From a checkpoint of a small mixture-of-experts model trained on Wikipedia.
Experts: 8 experts in each of 9 layers, 240 squared ReLU neurons an expert.
Training: a variant of SOAP for the experts, 826M tokens, 6423 steps.
Below are experts of layer 2 (counted from 0) of a mixture-of-experts language model. Rows are named up (a neuron's input weights, with its number) and show model dimensions 0-127. Each number is 128 + 24 x the weight over its row's rms, rounded and kept within 0 to 255. Numbers have three digits each.
Before each expert's rows: "comes after" lists some tokens at least twice as common just before its tokens as in all text. This comes from a sample of Wikipedia text that the model never trained on. Tokens count by the router's weight.

# expert 6
comes after: "0", "9", "2", "1", "8", " the"
up74:115163068146124110119143122083128176145138176137114127119108151167068135139107123110157141099064136116153141156174155092118119107156140102137132124162151116127108094118101104127137112141133112140120099133112137135070141139144139111113097163126161129163117142118064119130117127119129109150117115165114142131103121139158166138166111136133097147150153138147160078115094148116127094110145
up75:095126102172132151123143130096162124165134100084146112146110114134111127125118132126107139137106057096105155127169105118146184152150161120142148148148102096109137122123101132152122115167121085151116135100114130119123129133125156107096104131162123155112110137131150128196108121126113091112137077119098111141134124158125173166093096119139181135103118134101136155144123106095158133163091
up76:155126149060160168120154103135124139116142106113170133108157118191109105151160106132103141162123108154105072121136126152114099134159142141130136111104131144114137092142127105131068155096143158098134123122153148073108122105128132123082107111131094137134145163093108141162156114097170086103108113113116164171129145116101103097166126117123091132131132136148146116117109114123125120112137
up77:116150150113124184124112124111100139139160118116145133133155133117162124127109136109140148157136132129108133143115117125147141142128124112153110124155101103115110131126150138144104157145162121142127132174091074199133150101129090102167158140091160133142119120132134137085152152154171147106093122125125043132115150110128113180099117126140084096143090114086098120118147123123168090145104
up78:120112140110127103128120127145095122165113101165135181130113151160091137105123145100169097141095110135122120124111150116133131105147120135146125111186180089091110160110144094138115149123101106148124114160162115088074103090147112130095115153090125070110124079123137161126124171159123129130106154149115135129151155116117152133114107128167109108130136179141096145127100136130111138169100
up79:176130177125105126145137144112198161172117138124120150143105088176132144141114126134094139129093144181112188109086159143160162151149162127131129148130125113101096113134105109135127097137141117089139155131120119118132133160126158124102118134155111122215096137085118164110111131160125149144121089131108139133099122134094101121144111124129121147130115116114148104122098118136081131122140
up80:109132124098107092138154128112124143118112113178102109083158118113129137108120101171130095136128115140114125110128129114107120151129144114103101101145148085143150136079116153133092108119118153171101145123160107120107152168137114131148147127137132122165157151090142130172122144115133148085150075142094109132147083093092168163172129097140161105077134104100114167122140115108119085106153
up81:134139140104134131121111108104134198155134094096103082118133138146111136117115123167106118104178103150178138144129128147123143131147132098113098096158112158146151111188121117111115106164078112121159064097114116138109133107132161118133113123111096126139120132144163113107095123081148135113174155099136113144160132172140108125120121125148132151108148140146113082109096143162087144155120
up82:117118117149110126168142174106188111138107154149139125090136126175102087141138115117157119126127130101189134134136121142127107074139155151132143097069160157113116106148121128127106140111125099093155141184074133095130147111124092113143114123129138150102123107115133126151127129138100097153093161110123079139103154102133116102107125130136111153118176111123128089140107096116130161174105
up83:156157122131125130098154093131128126164129123163137125086122131115149158113110115136097141098112071140129151113123115112153156147129106150135151143122154141145160086119177109114097113125124088138138151102123154162114120123124096105146120189130124151131162141110137100163136123136164156062100125170117112166107150160152147116114136126173143127168142171156126070124126071117125129115094
up84:117129144097158126152128117112113123155118150149161109129103147151133134166097110109127119125114107132155097128073110149157117101126123109121095082127147125117143117136126113133107189133121147076102120122117109112126131134095159128138150111148102109137108169150079119121112154158169102097101124135134106135180086116142200138121119164102155075148157118140125131127070093124117173107136
up85:092137144143167145153102120125106158130143114123163117157151144157128134114092117108123164105122134129097134108118120125155129137117129058150127142063113134128155124118127135164126098114119107151117116101174117138112142172183152137126133152069158106118094147148109126112165150104141065148135144118136141119141138105127169111183117119162130121124138122138081098134097135083134095132081
up86:125193126112116166111086100150154156115117128110110127160107153116110133089126146174162183141127144085120160130121146127148119116134170169148137146134151138154128090125125171106132106119135138135093138142131144137151126117154130131094113153122100129126147138110124111098080162194076100122128141119145104141129128097129115163114078140102061127128159122133108101131115120099159131117089
up87:155166128117175142132134111162151133107152139132133135108067110121141194134108167172127129089112135149135129108160107145134116096112173123141120142176141115076134110147124110167100117059110113116138137145128123120142106144124107138113143105130202107163124134084145138121122122165145090159107146129112164137123151141079138124146120139100112119099185141116148124124120106156135133125130
up88:100113099115119104121103158139136109136100130132127170088135129126115129130113127136127097096167122126134141133106138134107103125154093113176152127141147160133126115109091095110102122157116083148146118140102160110132142131098132111116135150142074081123138160056165102180120127132179112125162116154145106107134124147102113136112123116132202200106099146130144116130113090138106141119148
up89:143134147130114114150113108142152104165140144145119065121146128103145103143104166110124135142090129115097085137155122143149131146158146115116159132127141116081158141140163113150094089116105119132128139116109058139114123200130119142148151133147117114128128165148122150104157176190129168168140113126095126144171170098123122121117150121135147099141140109103156167111097093136129141100130

# expert 5
comes after: " |", " the", ",", " of", "-", ":"
up45:157172124135166132147141093134163157129122117148124172160126095114142123125130112128136105073141114132124116099168103109115118143129117097103107127156139123152094170144155117145156151117140084143135153150120117094170119114157132127066105103143123141097097164113141115094115166138139127147133151097187127111121145149104111082121117110101180103085145127136152097096097092102141102143135
up46:091140142123081127125116149108170179123108107142094141176137140092150152122136085113078110141104127132094125111113157145136090091121144087126124098139134128148177142152119136174119124143089178134143135116125132125082077106161137106086099154100119135128102084124134103139146132091114126119128124137097146121132119105143157096112112099098100103093090135124162130132119105083130138161122
up47:126111140141075130154144114107123153118114135172158127120140157111135097134185090104120120141115111133165161124114176125106129126146140084143053113147111129131120136132112124132121141186095108161153114148126105109110093087119126134120112118106132135154141080165104125109151151091132110155138134150130173114089149157108122125119153155121118143141128113170124178137126096177119184101136
up48:141104137153113116159095124112138120142092135090151080110107101157104134090158121120104159156141128143167173165127149121159107109153151121128111122143154129166145176109128163141133146144084102158118143142109145106080137170168114139114088143172083121127099123135134168138119160110175161150126127162116122158117139131097126105132107119157110103084106109136104116136099133091160103146142
up49:133144149133138139140144098131143087115136148141120133148154143103075162097073112109125154138184110124167123149129184110076120129176124138116122162161113124105128096129175126134117145135127077157129108101137124142100117123129109116150165163083141149160110123082152151133136121124151147143161082112158102135134116124091106116112139121135150133088112162125119169120154116110156131164173
up50:131110155144139098158100117114097127099117096153132099133109092108118102123140128122152164087122140124138073114166087119120122112137149130154123109145160160106141142146148143173134139149143115121121161099108122117146093143104148140139123165176166119146088106079110085149129093111126118117101109147105104082150111177102098104138140129122123162086098115116118184143108146130182100125114
up51:145070128122138122157120133167111151071131147093138156101133130115138114112102126102162144124081095099116139121160101163103120105121104178144137156110112137128117088102149125149141153116142129165145139104108149159129118113178092156087140101151119140157126107118170141131104126124143094104102112124092128115112127092109094129124077144117093160119070113117174113115150134090125121101150
up52:147194128157098112114126131127113109156110157109114125144119162112156100108105098150120128103145111119109110141113121102121089145130125163158133155144148111143128113112118102072097100136111119170149090148129162137117126145133140100137125182109083110099092095170129123145161070119112168140141135093162155144167137089120145138143123117103126173105114098155080119152110155143111101151126
up53:136111168099107113129133115161125150118125109195126129159174123098128108129102135142168135112142083093155129133161111128120122118143124109117168105104150083178135116139144111121167143125094147155096135145114114125164117101137152114135110088083161113144131164117117092150120136079124139154076085137168113124094137153117137133125161147144185162097111149130140099142089139109144134135109
up54:141123168145141103106146166156151178186151148105148092112102119119126127119128123134146125100136117094158095147064099137145130112138108088103173121103152155091132113088135122142118143112127123120113140130132085160141126143130138147181187090133158142134136106079125115151109157135122129082125124165145150182119107156129119148096145147093113119116132126123086162157114131103138141149143
up55:119113127115109115121103120101105142148128111135147128130143157077147159115127145152157090157145131125152089149133141136149114177123122115128146110132129101127170110126100127121163137193127120174134103116144088148135136120132128123138110114106184110138120096115126169081070126073119118147110156163111120147125158138159154100160114129127137075124121136109075136174094100145139134081095
up56:141129130126156109109126183133158173123119154087136139173117139110110138165190127130160137125143101113129185118125100126112117135189114125119140115144147145078152156109153123122121151158089137087121122108162131119145147103137129160132122123123088124121170149162097129141157108125134132128099137125117152114110159183120169119074120158136145118095109149134102108118126176103140141110076
up57:129145153121115114120147146112114161113148171096091144118079145115101155101119111120119116166160151116146148170096129148155147103151112151161123131147147113197111198104105132164149137142112143102182118106114119114132142087129164173140114100128168113148116115108123153127083154108150131144116129166112118147107145112105092125153149156137166121117147089123098151109152152150158135111121
up58:129146120123108106150122157125092094115134100113153156121136117107126169118190083131124125114109127102127105098110129118134127095125124115127121144090147160090133163151143094197131118137149124089111148119134134149088164102135098141125133111123174129154149131102160135110133129153176084140132137107186141143130157115127111150173143179103137151126175095157115151095096109130142091099126
up59:111141119121131091149146127166101116121089081105095127106132157122122090126126087150144156108129109139171129129085182110162137088126103104189162099154140106096148143185160171126145136146115115146130152092136105173159130120121057079094116128127152165130157126129084120157131134136120104137121152147124104144124133124109132109104144114112138137134155118131150108126155116086138131122131
up60:112164126158130120093156155180101151180142156131138143148126107096154118122138105121148107156089091145162117142123152125157162123153108123126104085137126105121081120131114176130077175137097127141116122140114110103113141102165085173106136145171073119152146145134146127117122152120110141123140132085096147147104139127132141132108147159144171151114085144111126140125166142076117139140112

# expert 3
comes after: "\n", " ", ")\n", " (", "–", " c"
up45:166151141151102114131105112111128140176149147156130117134174115117116137089155148122108089097129145110118121104156111121170092139137112154117160145107137118087073138109148113122084118117124115122098175151108116121155139124128123147137114115069086124140126126138080129111132123146084149137099161109142059132146104094100148129102112116136115136136136135097121145172117144093107125113055
up46:143158144145149111136139131122128149147141104115097112139165082124118156157134078097103142084110125145143138127116051117112139132154115129157121190125104184138164127127170165131113143128129158149099100143099145137143171141130115149101096111143103136155118125100096115129139103154143130103125137183107145126101129127175165086143130103150089144141094165106123092135126104104133110114110
up47:151164122108112103161168130104128102070172099111124148107124129069162138117095127143113139168126109113091157101136096146156096093132103122121146077116151126114133131137107117111094102155118191179145128139109154134143093128128134093126127131112124110109092124148117099109114155151118109149102112157171148175151135108109142125091108101104131159129106140114149128132183132137121135117169
up48:145175134111128107123181107149112136105149114157055145078116160154088111108124145113082111139108096120180165123124161126122188112151125142141158134098136132144114143127107073095131176102168106129135135123097114155113130112128077153136134126141121064111128126112111166150126152100126093114148126141136145124129102134153144146128158148138126130134135121120113100148152159141138108124091
up49:125169124081144105122150166162095133114130129126092117111128113081136103115108154132075120159124164117119138113141088161118120098115149110109101155119146098100068144139164155112127079131146141094116115105163106129157153125129155104167127118141146069114093113080157140136164124150114117129137116154177104094143134142139141105110128136160166136111183141128105096109146111108124139125130
up50:117113126061113169107146151090149118124124123120106074141134127162109114127119125121166087125136110118149106106109156116103079145126127117165167151143182141136121106140144115151134156136133125112120110113086155135172211144137124155143081116111142112151134131155159134145155129086166175125169092144143113124133178146116141121149117153153151098121122146164110130118133119141125106145114
up51:153158099151141165094171122164134131112133136128183128168143091135149137116125155164154131094129123120103088083129121175127132103111119146125109092126134147136163137121155171116063126157159105131120120160153140136144090116144103133159121160112158135090132138135127115125134146139129127133161116135105106167117179144131152086058141143126128134106119137151112168099123102176097112123106
up52:095143127148146114116138150124100180149136180113137121121136125157118112150126118107151144143197126111160134150132154151117114089110110136155151140182118150112093168142174204088112085134085125143108111118087130131137103147103097124139113164117089115097153135126136134125133130101155118151155144144090118151128100119107153133116117129103148153126118135118087123124127155102197130128149
up53:102113078099131109130146112160122128131139128126084151146128178153082155106094101109189114185090099147161120110138124116154129141132163109094168155099114108085123143126116102121131119139125137157091131158098147112109134126133135151160121109098128136117113156125075159138107146184129120116152142127139107118113082152134128103132098132121143095132135128120167178115102087152129156096133
up54:131133177097092113094110156125108157149146159095121099116121145120104093168120104156170123127112136163113147139141141158167152152119121148124134134136136110136113134122065129135155100122119129169125087141109136119121108156143128133168105114095118144137121189111113145152135137136161102094144167159096136123133078148092100077156115099142096118141168114138117160096108142092175143122150
up55:131132075165141126157127127112149174136135112175142107143104109155111126089144106107121130180132123151149167146145152122127149131110133129094125134176140097105133102131117137116150147151068120172108125129146158160158097165108118075140139120102158118118173141128118064158178122125114105145148125129140144104124114147098078166092135157143104111102122102125116131125101141131080127142121
up56:140145121152083142116143120111148144135182078174126137146134138141108099125119091096113128145167164130112134136144154140103145118131089105112151127132089114129138147099140145053137125131086162149132135099121132146133201155152117125137095124153150114133124102136104128169127135143153115113102082138125114098117115113151100154157128091151147089150149083131106132161110131106092135152078
up57:170150110102158168152153136093151129129114127126173085133195136146129080157143132102113108131121133115093138143137159127101105119147107160148159138131155124117144125114113128118109147136105160108136125075145107147156099107114102119143112075128136156132120190076101100079102132137108083138127091102170182128134127135110134134103096152120125116140135154132131113118136138096161121144101
up58:135180126104152131136109145120138151149164163140135157157132111088140087110130147119127142133155137115164133077125106122109106108154109128144146128176137123116163115140145113128103092154103146122102118102126150136115137128089131135131101138163169167112114120160154127130095136154162144132134089132151136051159132156119169084173127154111141078083154136130103153162124143134114181121132
up59:159119119100135129120144142113113139128120156146097149092113153101191087100147118090125104139134202148133116137154101134127161103128129128158110138123160163114127084116107137138134123110095116123159105138131156149139130085142075121127129137119159139148129135121179119152085154116121110111157053124111141131114126092089136119133124146198162148107120158144158147148115114171134135132126
up60:170103121099129122136090129145126113124114138132116092141169151122147131099116146118102121169090143160134135092089122105135098094138136105103129125113195086081121125176140109109116157132126144134096102114148145142119065138096146102140101114095108149133139108156128147145114157167159137124129135169129125134144101111122135064074096103121097107156165159113128108121100111106109119147106